config.yaml
experts_per_token: 2
d_expert: 224
d_shared_expert: 0
moe_layers: [2, 3, 4, 5, 6, 7, 8, 9, 10]
routed_scale: 1.5
init_std_router: 0.0191
lr_router: 0.000488
norm_eps: 1e-05
tie_embeddings: false
beta1: 0.95
grad_clip: 1.0
steps: 7900
Below are experts of layer 8 (counted from 0) of a mixture-of-experts language model. Rows are named router (the router's row for the expert), down (a neuron's output weights, with its number) and show model dimensions 256-319. Each number is 200 + 30 x the weight over its row's rms, rounded and kept within 0 to 999.
Before each expert's rows: "raises" lists some tokens whose logits its average output raises strongly, later layers aside. This comes from a sample of Wikipedia text that the model never trained on.

# expert 11
raises: "-", "M", "C", "J", "D", "R"
router,189,188,212,204,164,180,191,225,141,220,189,207,187,235,223,179,204,187,157,161,177,226,215,166,211,154,250,197,170,245,184,204,280,197,199,183,251,255,164,204,166,214,211,213,164,188,203,164,196,204,199,218,201,203,167,187,213,153,137,220,183,227,245,187
down0,220,182,219,150,199,192,193,185,193,267,180,184,177,192,196,221,208,200,192,169,216,178,196,219,229,238,178,194,219,258,168,195,176,174,198,210,163,261,218,263,227,184,192,195,219,177,268,209,173,201,171,192,185,202,141,194,231,203,196,217,188,155,238,185
down1,209,213,229,232,214,227,172,213,199,212,208,164,207,168,180,222,180,247,220,180,220,212,209,202,177,230,202,168,191,259,169,215,262,202,196,189,186,222,199,224,192,219,217,224,179,278,145,215,169,225,187,215,203,214,179,206,178,182,185,218,258,170,167,203
down2,178,188,209,210,214,208,175,183,233,156,213,241,265,233,236,164,205,218,216,149,207,173,177,179,190,123,209,224,203,245,211,261,240,192,154,217,215,182,239,166,220,253,185,154,204,162,166,199,206,142,207,146,276,220,199,177,195,226,196,197,212,219,200,209
down3,174,205,214,204,234,155,195,245,206,222,182,214,219,213,222,150,127,233,216,193,204,197,171,211,236,213,219,190,261,182,221,179,267,199,189,184,186,177,233,187,219,199,213,132,191,157,165,171,178,190,221,165,174,202,252,219,212,153,263,215,181,210,252,204
down4,188,235,228,213,190,206,237,192,249,216,182,199,227,199,185,197,152,213,179,180,250,259,174,177,207,201,219,177,228,225,213,229,240,221,195,182,252,237,191,211,198,155,164,242,200,176,168,193,203,205,189,233,223,169,191,273,170,213,141,267,215,214,165,171
down5,222,151,225,187,209,205,174,128,190,182,209,235,191,237,213,212,166,220,232,182,187,222,228,173,188,224,178,221,225,221,204,232,182,194,242,187,172,225,161,226,149,174,274,183,200,190,195,231,207,238,147,192,230,172,218,215,168,180,181,148,197,189,204,249
down6,186,184,176,242,198,210,190,160,207,154,216,174,184,180,167,230,252,179,171,213,220,189,113,165,257,169,227,212,215,197,178,175,211,205,207,226,203,259,215,214,235,189,224,182,225,168,212,158,180,191,292,180,187,104,168,170,157,216,188,186,207,193,204,225
down7,209,201,175,176,195,190,251,221,248,194,237,157,188,261,143,158,205,133,219,218,227,183,232,229,225,188,227,218,141,221,206,262,168,246,193,209,168,210,254,192,189,211,144,204,204,205,154,183,196,135,191,229,212,194,195,156,210,178,224,179,240,175,191,193
down8,233,191,159,208,151,225,207,179,158,189,216,194,205,223,210,195,259,180,189,218,179,167,233,272,229,234,218,190,137,185,177,191,195,198,198,177,192,275,228,212,199,171,177,168,241,154,189,241,211,178,187,248,193,176,232,183,208,170,205,269,233,193,179,235
down9,189,188,241,177,179,180,160,170,207,175,200,152,149,222,217,209,232,213,227,197,237,214,238,242,205,181,255,205,208,213,175,245,224,285,185,192,207,150,230,201,229,177,176,202,212,181,179,239,163,151,172,224,174,189,225,215,180,199,251,217,206,140,173,126
down10,234,187,211,192,178,217,161,239,178,189,209,192,144,198,182,222,216,229,224,175,233,214,210,214,224,220,171,143,251,215,152,183,134,214,267,176,209,262,147,241,213,173,161,126,201,207,206,200,146,274,224,144,197,148,228,149,200,186,238,209,147,176,188,208
down11,209,171,230,166,171,182,233,234,187,213,237,266,198,259,163,187,187,191,184,217,220,218,239,218,187,229,198,210,201,201,211,231,206,182,156,183,180,221,246,171,177,253,204,132,173,202,220,251,142,255,188,191,213,202,223,203,240,193,219,218,195,257,231,194
down12,236,203,229,118,231,216,157,187,215,206,198,141,146,210,173,181,200,171,232,141,187,171,202,197,169,219,254,164,252,210,212,182,226,165,199,149,231,248,180,170,163,194,236,193,161,242,227,333,243,211,225,195,173,172,219,221,210,186,173,228,208,235,249,180
down13,169,182,166,173,197,197,177,174,227,204,199,232,238,225,174,271,137,186,175,182,237,213,223,205,186,173,201,236,259,190,213,237,209,214,183,189,211,192,186,168,166,166,173,135,216,235,187,190,153,202,190,169,183,187,170,180,149,249,238,164,186,195,208,228
down14,177,170,206,213,246,213,179,169,203,180,177,209,183,180,192,234,211,209,169,122,176,180,248,209,205,191,195,213,152,218,210,185,209,216,234,160,196,190,257,202,198,261,194,195,207,173,205,287,214,200,196,230,207,248,222,225,223,253,182,167,182,185,180,201
down15,190,180,147,226,210,194,159,191,219,207,214,244,262,217,211,206,187,194,171,224,167,178,157,156,175,177,174,220,228,145,208,201,219,231,159,170,236,180,167,183,228,182,176,278,181,177,225,144,218,218,167,219,239,197,165,189,204,166,185,179,219,217,196,237
down16,198,199,224,224,224,195,225,210,196,165,206,234,244,249,230,208,231,235,208,247,281,215,175,124,188,192,239,190,201,186,218,178,200,287,168,172,218,186,210,172,195,181,218,203,171,153,162,297,196,207,215,197,218,220,203,171,184,119,224,173,221,210,261,213
down17,213,201,186,191,221,163,203,242,203,220,169,196,187,220,188,265,228,197,205,238,210,177,166,279,120,213,193,183,151,161,197,228,185,214,197,212,178,176,217,195,200,278,217,221,161,194,200,213,188,135,200,191,178,267,208,141,213,167,223,247,217,170,228,165
down18,248,211,198,124,219,214,186,226,233,125,178,175,187,215,226,216,246,186,168,196,200,195,182,217,232,202,194,240,247,192,167,221,220,166,187,161,242,232,236,202,194,186,200,199,196,191,215,214,205,226,267,169,167,153,238,226,143,223,164,199,172,196,195,198
down19,208,195,155,257,236,231,215,209,165,172,184,183,188,197,183,233,225,198,205,206,199,232,223,159,177,138,175,183,176,188,221,208,180,208,165,217,264,197,241,244,210,187,242,213,224,180,134,129,220,187,254,232,240,187,270,206,231,167,179,167,200,201,216,238
down20,228,208,199,163,193,208,206,155,192,201,171,185,180,234,259,202,163,226,215,174,234,208,137,156,157,221,232,218,220,195,237,194,155,167,239,225,242,244,171,260,170,114,184,196,163,210,196,186,234,219,182,218,199,141,251,171,266,193,246,225,193,154,179,192
down21,187,232,228,216,167,246,158,158,173,228,244,213,169,223,200,239,250,210,187,257,170,182,229,244,197,227,193,210,237,187,196,177,165,202,173,159,142,230,220,152,248,159,219,207,212,201,197,169,202,175,196,231,172,213,212,150,159,204,179,253,214,229,176,138
down22,200,217,237,148,175,208,187,165,226,165,213,179,211,230,226,148,153,109,186,182,230,200,193,218,209,188,209,209,241,220,156,187,204,237,237,205,210,224,184,247,215,227,147,200,174,217,258,261,191,248,263,208,214,188,232,197,179,271,180,224,196,187,180,218
down23,155,173,203,243,224,183,186,206,184,186,199,135,216,240,232,169,193,202,208,174,210,217,167,160,237,208,256,226,162,156,222,201,276,196,184,263,182,153,198,218,151,251,247,224,199,197,181,149,189,232,204,185,206,226,199,207,221,210,209,211,157,209,165,198
down24,212,188,193,157,197,191,230,212,202,218,225,190,190,189,209,222,251,215,201,197,209,222,177,167,196,177,160,165,204,175,224,206,203,175,213,190,236,218,220,79,249,150,215,153,179,176,221,257,181,263,198,264,191,214,224,249,187,170,263,260,199,186,238,256
down25,226,201,193,193,241,230,266,231,180,162,194,236,174,186,152,161,185,157,185,160,230,283,217,145,226,187,216,162,179,208,235,214,191,200,269,228,202,220,245,240,186,261,207,188,274,186,186,197,186,203,173,226,183,177,163,210,201,217,183,203,238,199,168,201
down26,189,193,196,192,238,220,205,181,205,147,152,243,218,165,218,169,211,171,202,219,228,173,210,173,218,227,225,170,178,199,125,196,215,162,185,193,223,158,152,192,276,252,212,176,171,171,243,211,224,168,179,204,200,258,206,224,142,201,204,212,207,226,207,187
down27,212,195,207,195,189,163,160,231,199,233,226,263,199,200,116,232,189,155,208,195,194,182,159,295,241,232,150,238,207,294,238,201,202,172,200,229,195,182,162,206,209,282,234,185,189,184,198,252,227,239,207,195,170,149,182,164,172,244,156,189,178,231,231,258
down28,196,211,200,184,229,113,233,167,226,184,232,168,166,158,156,209,277,204,217,227,214,181,289,198,197,191,197,235,239,177,210,188,200,236,214,198,224,141,189,206,181,193,248,202,166,170,250,213,191,172,197,176,206,213,183,162,197,193,216,198,175,193,180,215
down29,155,235,195,221,213,211,214,151,220,191,262,184,163,149,132,250,245,130,243,154,214,218,181,217,208,206,166,190,219,123,238,206,229,228,156,216,231,181,193,191,205,194,185,187,212,238,212,211,148,223,281,157,164,158,186,237,183,177,210,199,228,229,224,165
down30,173,231,95,223,204,206,170,218,182,189,186,190,181,161,187,214,243,182,185,231,186,257,214,200,202,219,217,182,148,210,174,237,248,183,218,171,188,207,205,183,215,193,246,187,223,232,156,216,149,185,186,169,278,219,195,232,209,221,201,176,181,208,177,213
down31,207,204,194,216,181,205,181,166,199,168,215,199,165,183,254,178,173,199,214,202,202,187,169,194,210,253,246,285,237,238,181,154,210,252,181,182,192,152,249,147,202,212,163,206,224,194,200,195,166,197,181,180,207,257,234,196,130,192,182,224,255,187,191,162
down32,194,181,215,144,168,178,212,169,210,304,174,190,189,187,204,184,165,207,221,258,236,216,238,209,167,200,176,200,216,151,231,196,159,259,180,188,199,231,210,208,201,200,222,215,162,157,184,226,216,207,188,193,223,226,199,206,141,193,179,204,255,233,176,140
down33,173,196,194,182,183,199,199,216,135,264,228,150,203,197,129,187,225,211,196,160,194,148,192,196,190,206,191,190,160,185,162,201,226,192,219,190,209,190,143,196,190,227,150,194,210,220,182,176,170,231,174,169,222,212,207,246,182,215,235,165,196,163,190,233
down34,141,239,206,222,170,195,185,227,216,200,255,187,230,175,202,191,214,233,195,142,187,182,184,214,237,176,222,218,237,154,263,215,249,224,163,141,171,162,200,204,177,172,195,197,174,213,157,149,180,161,162,189,213,201,197,221,220,158,212,241,196,213,162,182

# expert 15
raises: " in", " and", ", and", "/", " T"
router,243,184,164,219,197,158,203,183,185,211,182,199,222,223,185,227,195,211,159,226,157,246,212,198,187,229,201,197,214,218,220,178,192,234,241,162,141,130,206,190,224,159,209,197,212,196,204,155,244,206,187,194,232,229,186,192,212,241,240,197,196,145,120,188
down0,162,204,180,176,249,221,239,241,154,228,176,220,216,190,204,203,178,209,217,174,146,194,195,157,225,223,196,217,188,197,215,175,234,232,239,202,165,204,219,196,221,191,220,217,212,190,218,179,218,222,209,218,206,240,218,189,175,190,203,173,215,185,156,192
down1,174,206,222,220,179,234,176,239,177,218,167,210,200,189,233,202,176,171,205,188,230,153,205,223,189,192,211,193,155,201,207,147,209,201,227,181,155,178,203,184,166,188,192,160,205,226,208,240,180,175,196,240,165,221,260,213,259,199,178,188,193,249,156,192
down2,224,161,181,226,232,216,214,204,194,232,210,236,228,179,208,176,216,227,108,240,232,242,225,229,196,161,153,216,255,202,172,236,230,178,208,216,202,203,197,163,148,188,127,182,177,202,183,177,178,164,190,211,182,169,207,163,172,184,172,216,161,225,212,226
down3,193,150,173,143,212,216,142,153,160,218,124,188,205,210,150,244,241,230,187,173,157,217,257,152,238,214,206,229,154,184,193,241,168,185,205,204,225,175,157,261,212,191,183,166,237,205,162,276,194,172,190,166,186,212,174,199,182,221,194,221,208,178,134,216
down4,190,223,269,171,209,193,170,186,190,229,198,205,182,228,168,185,180,224,234,218,209,192,224,159,229,207,192,187,158,172,167,189,191,212,193,181,170,172,187,177,177,194,223,212,174,206,209,202,174,201,187,173,139,216,141,200,186,221,176,184,174,224,236,265
down5,219,222,223,256,177,192,199,212,196,234,235,224,223,164,162,187,179,173,168,255,160,145,223,218,177,204,191,190,147,177,244,231,199,208,171,169,211,178,251,195,203,227,193,155,177,228,146,244,255,194,234,216,168,141,159,236,184,210,191,230,208,244,207,207
down6,207,187,220,180,244,202,97,183,202,183,200,200,171,160,218,159,199,191,207,189,249,143,218,176,205,240,169,202,201,226,105,153,192,176,190,233,178,173,172,222,258,205,212,190,189,262,224,227,199,206,237,169,223,204,260,142,215,203,196,226,183,254,190,206
down7,209,169,154,237,188,173,183,255,185,198,179,194,231,202,172,231,242,166,128,201,157,204,225,233,204,152,251,179,169,204,223,243,260,213,220,193,241,211,222,225,162,192,220,198,201,183,190,174,200,208,226,229,182,177,194,249,202,191,175,205,230,187,212,164
down8,235,239,206,198,189,201,188,192,172,180,216,223,197,190,219,220,232,204,198,199,191,261,216,168,181,177,174,240,115,189,166,192,150,210,226,163,197,207,170,198,185,195,193,233,223,239,172,219,149,204,193,219,212,212,170,190,193,205,187,216,194,256,193,225
down9,171,202,198,147,195,201,190,213,213,181,162,182,205,174,211,237,254,225,182,236,210,179,216,191,164,174,157,172,153,160,203,215,201,188,217,212,200,177,180,236,222,204,197,150,190,217,185,299,190,276,156,212,239,236,225,235,241,255,220,214,214,194,229,236
down10,197,235,178,189,205,211,202,197,190,225,195,222,212,214,195,193,204,200,183,211,211,219,241,139,193,182,162,182,196,188,198,232,202,144,176,208,146,219,179,174,125,215,149,208,200,139,176,232,204,184,265,209,202,239,225,179,215,238,164,216,171,164,181,188
down11,183,151,188,239,176,200,248,278,202,201,213,248,219,191,197,220,122,247,199,223,203,193,177,176,215,232,238,201,208,173,210,162,205,236,162,174,230,210,173,222,161,199,209,238,227,242,114,158,213,170,192,252,146,213,242,193,200,178,244,196,148,233,197,142
down12,235,178,162,158,194,218,177,186,164,174,192,221,275,210,208,168,210,210,189,260,214,229,197,192,235,201,208,158,199,201,239,278,243,241,195,213,170,221,261,214,208,195,176,204,176,188,194,214,193,130,191,225,217,195,192,183,259,182,195,163,132,183,241,175
down13,236,174,141,195,230,297,179,218,218,212,194,229,179,188,215,199,211,245,236,147,218,235,173,210,199,181,177,241,191,189,205,217,184,242,200,230,213,180,174,222,247,166,186,150,231,197,189,259,182,197,158,147,183,209,187,185,160,196,173,132,197,138,221,202
down14,197,241,185,204,168,213,201,242,254,238,200,166,182,190,195,235,172,172,206,219,187,133,199,153,159,177,193,237,197,150,194,172,204,199,213,189,128,198,231,217,246,229,214,179,185,193,205,256,215,177,221,196,183,174,223,156,247,156,279,175,194,233,188,211
down15,217,283,179,189,238,237,212,180,177,204,168,158,180,202,228,198,200,164,234,175,172,162,213,199,197,201,255,165,175,239,171,208,250,163,219,215,242,283,214,182,147,161,186,168,164,173,214,282,178,185,183,186,211,190,216,209,154,269,219,243,217,195,183,238
down16,174,147,202,162,215,249,239,191,175,207,217,245,180,148,208,179,215,234,253,201,190,198,265,194,245,212,230,131,189,210,203,225,178,162,171,187,177,229,179,195,193,240,264,177,214,178,188,212,201,205,191,170,183,238,255,213,155,229,209,170,225,230,175,219
down17,219,204,213,194,226,159,211,197,263,176,192,191,191,172,150,220,201,146,203,202,213,163,177,214,232,209,198,179,246,225,227,249,161,202,188,181,176,282,182,174,189,168,211,197,126,193,217,203,213,193,182,174,205,210,236,199,144,171,233,172,207,225,136,213
down18,158,201,151,182,146,211,200,224,212,191,245,218,196,165,249,203,223,205,180,205,172,209,167,200,247,164,148,164,194,224,213,229,136,193,147,171,190,187,209,220,208,192,161,199,208,162,161,206,248,225,189,182,199,192,127,203,256,223,188,162,198,248,172,234
down19,177,236,236,241,194,175,253,269,209,191,278,224,233,226,184,165,188,252,161,239,188,187,188,191,178,241,235,219,174,165,203,151,164,197,222,161,251,188,182,216,232,232,236,146,173,222,125,181,174,177,148,200,228,183,223,165,224,212,167,221,205,184,212,229
down20,215,133,215,219,224,195,173,220,227,138,200,228,186,187,202,182,169,249,181,190,250,204,212,293,176,201,236,182,156,181,225,181,184,219,180,227,206,209,214,203,194,226,225,154,185,131,214,169,235,216,186,176,213,225,224,213,219,203,229,198,188,206,229,238
down21,215,192,161,154,191,193,235,215,150,190,197,238,208,199,152,150,219,217,204,214,152,205,135,178,278,223,171,181,231,211,213,200,177,207,192,210,195,204,184,207,143,153,171,211,161,196,222,92,151,256,206,191,209,204,184,233,167,150,224,207,139,235,153,170
down22,224,207,178,260,161,131,126,193,171,178,127,211,228,171,174,208,215,228,179,174,199,172,144,215,206,185,204,213,188,139,196,165,203,183,195,173,154,220,215,165,200,206,189,163,176,203,222,227,196,219,184,214,202,239,188,222,184,192,183,272,215,223,211,178
down23,208,167,195,237,186,212,218,201,166,174,208,181,233,157,177,220,235,232,176,210,130,200,176,203,174,210,154,194,187,218,222,179,168,216,138,199,205,168,195,210,179,196,196,221,242,188,253,228,199,200,210,129,195,214,250,294,223,153,205,213,208,149,178,234
down24,187,214,261,230,211,223,197,142,205,168,238,192,183,180,170,227,213,178,210,189,201,194,191,196,255,238,199,165,247,217,230,165,189,214,132,250,233,234,250,201,203,234,226,209,194,222,186,247,195,257,170,165,198,214,186,163,206,231,164,216,227,250,188,187
down25,254,270,191,181,200,161,168,185,188,198,201,151,207,196,204,169,207,185,261,200,238,175,217,192,252,247,190,188,161,226,200,216,202,218,224,183,207,268,185,93,130,221,240,181,234,172,212,196,232,225,199,98,234,242,212,232,224,184,193,188,213,198,191,182
down26,177,262,173,207,253,206,221,163,253,189,216,183,233,236,233,198,254,187,220,217,181,223,166,231,204,207,193,243,218,248,221,181,174,143,175,190,214,162,163,190,196,166,286,225,202,171,226,133,194,183,195,189,203,224,212,190,168,291,207,213,215,231,207,169
down27,168,266,192,183,242,282,207,196,228,236,155,215,225,248,218,207,192,210,199,190,212,272,193,197,255,213,234,169,229,191,145,196,227,182,186,194,281,178,209,153,175,163,231,245,142,166,200,224,141,180,242,208,182,204,167,216,171,180,130,203,196,201,222,171
down28,199,219,242,191,236,201,179,187,128,211,194,235,160,251,225,177,264,244,203,176,230,197,191,229,120,183,166,197,259,193,187,229,218,206,251,210,197,202,217,215,246,203,216,164,185,170,245,194,211,213,184,164,221,173,209,209,188,159,181,201,228,218,221,158
down29,150,207,181,193,217,186,200,201,240,239,177,205,164,161,248,178,242,224,174,197,218,211,199,221,259,204,203,243,163,208,201,161,229,184,198,190,179,177,159,238,211,205,159,179,270,215,204,225,186,164,184,191,176,174,201,168,221,195,215,243,151,175,232,247
down30,199,196,239,194,232,175,241,215,211,194,206,256,197,220,168,175,155,240,211,151,254,226,205,204,211,216,195,187,195,210,219,191,168,237,173,195,239,197,228,195,216,223,187,158,211,143,195,156,161,163,158,168,198,194,196,234,167,210,242,119,175,244,214,202
down31,165,206,188,219,240,211,136,230,203,241,179,169,225,181,165,231,151,185,207,169,159,154,201,212,176,213,208,167,262,264,194,224,147,197,189,227,211,240,210,221,201,189,201,220,260,206,209,177,242,188,189,169,227,261,175,207,195,144,217,226,219,206,213,158
down32,180,191,163,238,220,158,158,163,236,239,208,226,238,213,239,145,197,204,203,205,153,184,206,213,196,219,263,229,206,231,210,177,183,245,195,209,222,220,219,183,195,148,167,182,204,191,241,194,174,206,186,170,264,222,251,229,247,192,209,179,228,167,190,229
down33,233,215,198,187,170,209,184,174,221,124,218,232,169,193,253,186,166,207,185,174,206,209,165,228,186,210,258,199,200,197,175,188,210,165,192,215,200,180,245,176,188,187,241,202,204,201,207,196,159,211,246,151,200,293,166,206,202,251,194,192,246,195,214,255
down34,182,186,210,175,260,223,222,238,174,194,203,214,182,177,169,159,153,192,240,158,213,170,143,152,174,223,166,262,151,219,225,191,198,176,186,206,156,173,166,225,244,204,197,190,179,194,217,245,205,163,196,188,196,256,163,208,211,198,184,185,212,195,176,173

# expert 4
raises: ".", ",", " and", " M", "8", ":"
router,198,188,199,190,176,171,181,213,214,261,217,153,177,204,186,208,217,149,164,184,168,188,245,221,162,197,249,173,223,222,216,171,164,231,229,196,198,207,196,203,232,201,180,204,167,157,164,228,188,156,170,190,239,209,177,183,241,199,184,201,217,189,165,189
down0,200,202,216,163,265,192,145,210,223,193,250,218,231,182,239,166,276,207,195,184,221,225,235,146,190,229,212,209,191,204,218,205,234,177,174,230,205,195,201,155,230,229,196,202,204,203,225,159,172,205,238,216,192,175,180,211,191,181,175,138,245,216,171,202
down1,191,178,170,125,228,228,187,193,186,195,209,173,192,162,123,200,246,174,235,175,237,215,203,214,155,179,147,309,218,217,197,203,243,194,190,178,187,210,151,225,221,175,193,226,185,184,217,187,230,170,231,244,229,152,215,147,203,202,219,186,217,212,195,183
down2,220,246,143,254,224,204,244,242,256,226,214,187,178,186,211,242,253,189,205,202,203,145,176,174,137,217,218,139,193,190,214,215,184,144,219,188,192,200,187,180,205,252,224,170,232,224,217,239,279,205,178,189,248,193,272,213,220,242,189,144,240,183,221,216
down3,177,185,127,157,241,240,197,211,229,175,226,180,203,254,238,202,207,152,169,202,196,177,154,257,189,156,190,257,230,197,166,175,177,173,194,154,224,135,188,190,165,155,204,188,187,180,144,146,150,239,193,230,180,174,225,200,170,212,226,230,229,219,159,204
down4,247,218,217,169,151,208,177,184,210,181,234,231,207,217,196,139,267,250,191,196,190,172,196,256,215,196,201,216,218,154,174,149,196,280,210,201,196,219,177,213,206,218,222,197,214,229,177,251,214,207,182,234,224,173,186,188,219,259,181,241,220,163,189,207
down5,205,201,207,213,250,210,188,134,212,148,210,230,190,218,205,162,176,184,218,278,198,218,185,242,180,203,203,184,141,174,198,187,224,190,166,204,246,206,265,234,194,229,223,204,246,191,232,83,197,186,190,172,142,185,237,227,163,191,149,188,227,214,206,255
down6,169,206,224,226,202,233,206,229,186,234,184,257,198,158,225,268,171,154,186,161,237,153,196,150,214,156,179,160,217,187,209,179,192,190,144,229,193,182,203,143,203,283,249,149,220,266,257,91,254,229,199,192,203,223,196,142,198,170,178,135,182,214,188,237
down7,245,272,165,157,180,145,236,171,223,212,225,180,198,154,238,199,173,179,185,195,221,203,200,207,237,215,215,137,196,139,217,214,213,204,204,263,243,218,215,199,246,139,188,203,195,196,169,190,202,178,192,164,231,166,234,203,211,218,194,140,206,251,164,212
down8,176,181,104,213,157,189,196,238,119,233,176,157,200,165,251,238,193,185,198,180,202,227,156,182,234,193,183,199,152,184,218,186,219,244,96,220,227,226,206,220,218,202,198,179,193,192,197,177,209,198,146,189,188,190,181,238,186,194,226,188,182,202,170,234
down9,154,221,209,209,223,162,204,159,182,173,199,195,176,226,185,219,162,186,184,175,145,181,182,190,254,173,191,192,199,225,240,210,209,202,178,220,235,205,190,259,219,158,156,242,214,190,248,168,227,244,220,191,220,163,227,192,246,186,235,208,209,227,169,234
down10,155,228,161,299,191,255,254,217,205,230,231,179,234,173,202,138,209,218,211,161,183,167,226,148,213,227,245,206,215,184,157,143,203,213,182,172,212,172,213,145,219,207,233,209,237,180,180,115,213,167,185,155,230,250,168,222,151,228,198,188,234,199,208,176
down11,179,156,194,229,214,218,251,193,182,173,221,208,202,187,212,186,186,190,262,157,212,213,192,209,191,231,213,239,217,159,242,209,188,193,175,206,207,205,183,216,195,184,182,240,156,224,175,90,144,213,222,178,204,190,175,174,240,244,243,201,241,164,181,241
down12,202,228,178,231,203,205,217,203,195,152,147,203,188,211,190,277,216,173,220,200,248,181,189,203,236,175,151,220,204,188,210,207,219,197,189,263,245,195,161,203,230,198,174,180,206,189,235,177,258,225,205,129,178,199,234,176,159,162,215,258,187,183,154,166
down13,213,206,195,178,204,161,176,184,226,225,226,128,168,221,226,201,197,216,228,238,209,165,161,197,182,207,184,199,180,238,254,168,208,226,237,208,203,177,214,258,276,226,220,170,172,172,206,241,171,206,221,239,205,165,205,124,199,194,143,204,236,226,172,165
down14,225,157,199,188,186,266,161,235,209,211,229,211,210,205,195,181,170,167,187,240,179,204,222,200,147,186,185,234,147,219,219,234,199,235,219,196,250,181,216,235,184,167,212,193,168,152,199,209,186,221,230,158,163,239,196,164,179,193,213,219,253,229,220,223
down15,189,222,250,217,243,215,175,142,195,213,148,205,204,220,262,218,187,205,202,160,160,167,153,172,197,241,214,197,239,198,203,150,126,151,244,232,210,171,213,166,163,196,152,228,202,240,199,202,237,223,162,210,207,253,205,186,219,175,210,197,180,213,168,211
down16,238,204,217,172,199,222,184,225,173,219,270,246,251,200,188,169,184,220,186,207,204,166,190,172,178,212,201,238,124,229,190,202,168,178,170,181,239,246,158,245,192,137,184,106,216,150,189,219,207,181,244,235,186,119,176,197,158,171,227,260,182,185,198,157
down17,250,214,150,207,214,248,153,202,185,195,169,226,191,251,193,214,198,234,148,221,197,205,164,168,191,249,172,176,212,147,258,212,188,204,179,206,223,174,195,233,192,222,239,180,222,223,184,191,191,250,150,132,257,200,164,200,192,173,215,193,224,208,178,198
down18,184,189,149,201,174,257,178,242,232,206,222,161,203,214,248,243,164,181,185,183,192,172,202,172,214,217,200,150,236,250,254,183,138,226,237,235,239,174,214,195,179,188,221,223,235,231,192,265,191,208,207,197,168,194,219,212,171,189,229,191,181,186,189,190
down19,247,232,199,195,212,216,224,129,184,202,211,180,227,221,210,209,176,189,129,270,216,173,233,205,184,149,166,269,193,223,213,189,199,182,190,159,233,264,187,157,148,169,223,220,186,179,158,183,112,199,184,184,143,224,253,213,193,208,172,152,146,151,242,160
down20,238,172,183,192,202,213,220,175,192,147,208,233,237,204,233,204,222,181,175,247,209,175,182,171,235,229,200,188,222,269,204,212,186,174,206,263,186,182,179,230,232,158,208,241,182,283,148,151,186,259,253,245,214,202,222,277,151,156,187,155,255,139,234,191
down21,196,201,209,212,210,184,192,224,208,200,177,200,214,213,188,226,159,201,176,190,169,199,202,227,227,197,250,233,227,229,182,209,212,210,150,212,157,183,180,199,222,177,216,192,209,200,211,179,208,228,222,203,160,156,215,250,168,216,283,226,201,162,164,169
down22,226,187,146,249,218,165,157,249,243,240,175,170,191,210,180,198,223,211,183,179,221,247,207,188,121,167,167,206,192,181,135,168,232,163,181,189,210,201,190,197,155,166,177,171,156,189,269,197,243,214,209,180,187,235,229,189,153,195,247,182,171,180,143,208
down23,177,226,198,276,159,234,221,208,233,157,183,211,180,207,193,153,187,225,176,198,204,207,174,174,173,239,218,244,214,186,175,179,228,184,184,234,199,204,215,175,145,210,189,185,221,196,208,261,205,243,220,185,176,224,201,220,211,238,185,228,244,228,183,191
down24,166,190,213,179,180,214,231,159,165,179,182,211,215,212,207,175,232,217,178,214,181,177,168,183,246,175,202,205,217,175,237,224,232,133,163,243,211,189,213,208,214,138,200,236,203,189,174,169,244,209,203,170,180,184,169,186,235,121,270,185,184,224,231,198
down25,221,195,261,184,177,237,185,195,250,230,187,197,174,172,189,194,166,200,169,186,232,235,199,190,151,188,203,181,180,220,205,189,254,227,156,208,175,182,145,215,205,231,228,143,241,168,180,177,189,221,208,156,199,182,187,194,195,172,208,169,250,151,178,274
down26,186,194,250,209,168,171,144,207,248,166,236,175,172,147,250,167,192,162,248,173,207,196,138,209,164,175,252,247,140,176,189,220,189,136,201,234,184,198,232,210,235,145,184,204,190,195,225,249,212,189,186,239,214,170,170,203,205,214,210,203,177,219,136,200
down27,214,208,190,231,171,194,141,160,215,122,199,221,185,225,173,194,215,241,139,211,224,189,220,167,204,156,204,205,167,245,160,140,225,171,194,184,199,225,182,238,178,256,209,159,207,234,225,165,207,218,201,240,211,204,229,164,162,149,165,222,250,217,193,206
down28,198,193,126,225,162,250,261,181,169,231,168,228,198,185,224,229,200,228,233,230,206,221,212,222,229,232,230,140,231,253,152,216,219,177,213,205,227,210,183,214,192,277,176,196,171,168,171,397,229,196,196,193,238,151,186,204,163,192,201,183,244,186,167,212
down29,168,209,218,253,215,177,176,195,215,149,218,205,203,216,184,202,205,260,256,200,148,209,181,197,209,169,216,199,171,216,244,124,191,206,168,150,164,218,186,207,208,244,189,223,220,237,138,208,188,195,175,190,190,241,225,221,183,196,266,173,175,242,186,235
down30,136,203,214,173,218,225,198,234,151,197,188,209,155,186,219,225,231,177,222,197,196,270,173,158,228,219,242,157,166,196,192,195,179,209,230,193,216,163,179,199,215,188,192,196,208,136,196,102,175,186,194,163,194,182,213,201,286,188,201,209,202,225,144,165
down31,187,174,217,195,226,223,186,197,225,195,247,202,257,194,170,210,223,199,202,197,174,265,232,205,239,210,206,210,231,112,167,166,205,204,260,172,206,183,195,209,249,204,225,205,201,236,217,187,194,227,249,167,225,216,225,235,249,223,251,211,141,187,219,216
down32,159,191,212,176,219,110,149,207,216,149,219,175,210,217,177,156,194,151,195,193,213,195,218,202,239,251,163,205,105,190,240,209,180,211,190,239,186,245,197,193,184,215,224,211,190,180,185,271,180,203,176,151,164,212,198,230,180,279,194,169,194,237,193,206
down33,190,169,193,199,235,206,197,230,265,188,202,167,143,217,221,158,225,141,189,167,170,151,214,230,184,156,169,170,150,235,200,216,130,189,240,237,200,182,194,176,189,173,262,209,170,162,207,274,248,183,166,206,238,206,228,214,231,229,166,192,184,197,246,231
down34,217,216,179,177,198,217,226,219,167,191,218,191,152,234,186,249,175,190,193,185,197,200,248,183,193,201,127,225,191,238,261,205,211,195,208,176,235,248,220,184,155,184,199,263,190,178,193,191,210,193,222,212,163,173,233,225,190,232,192,224,194,158,169,215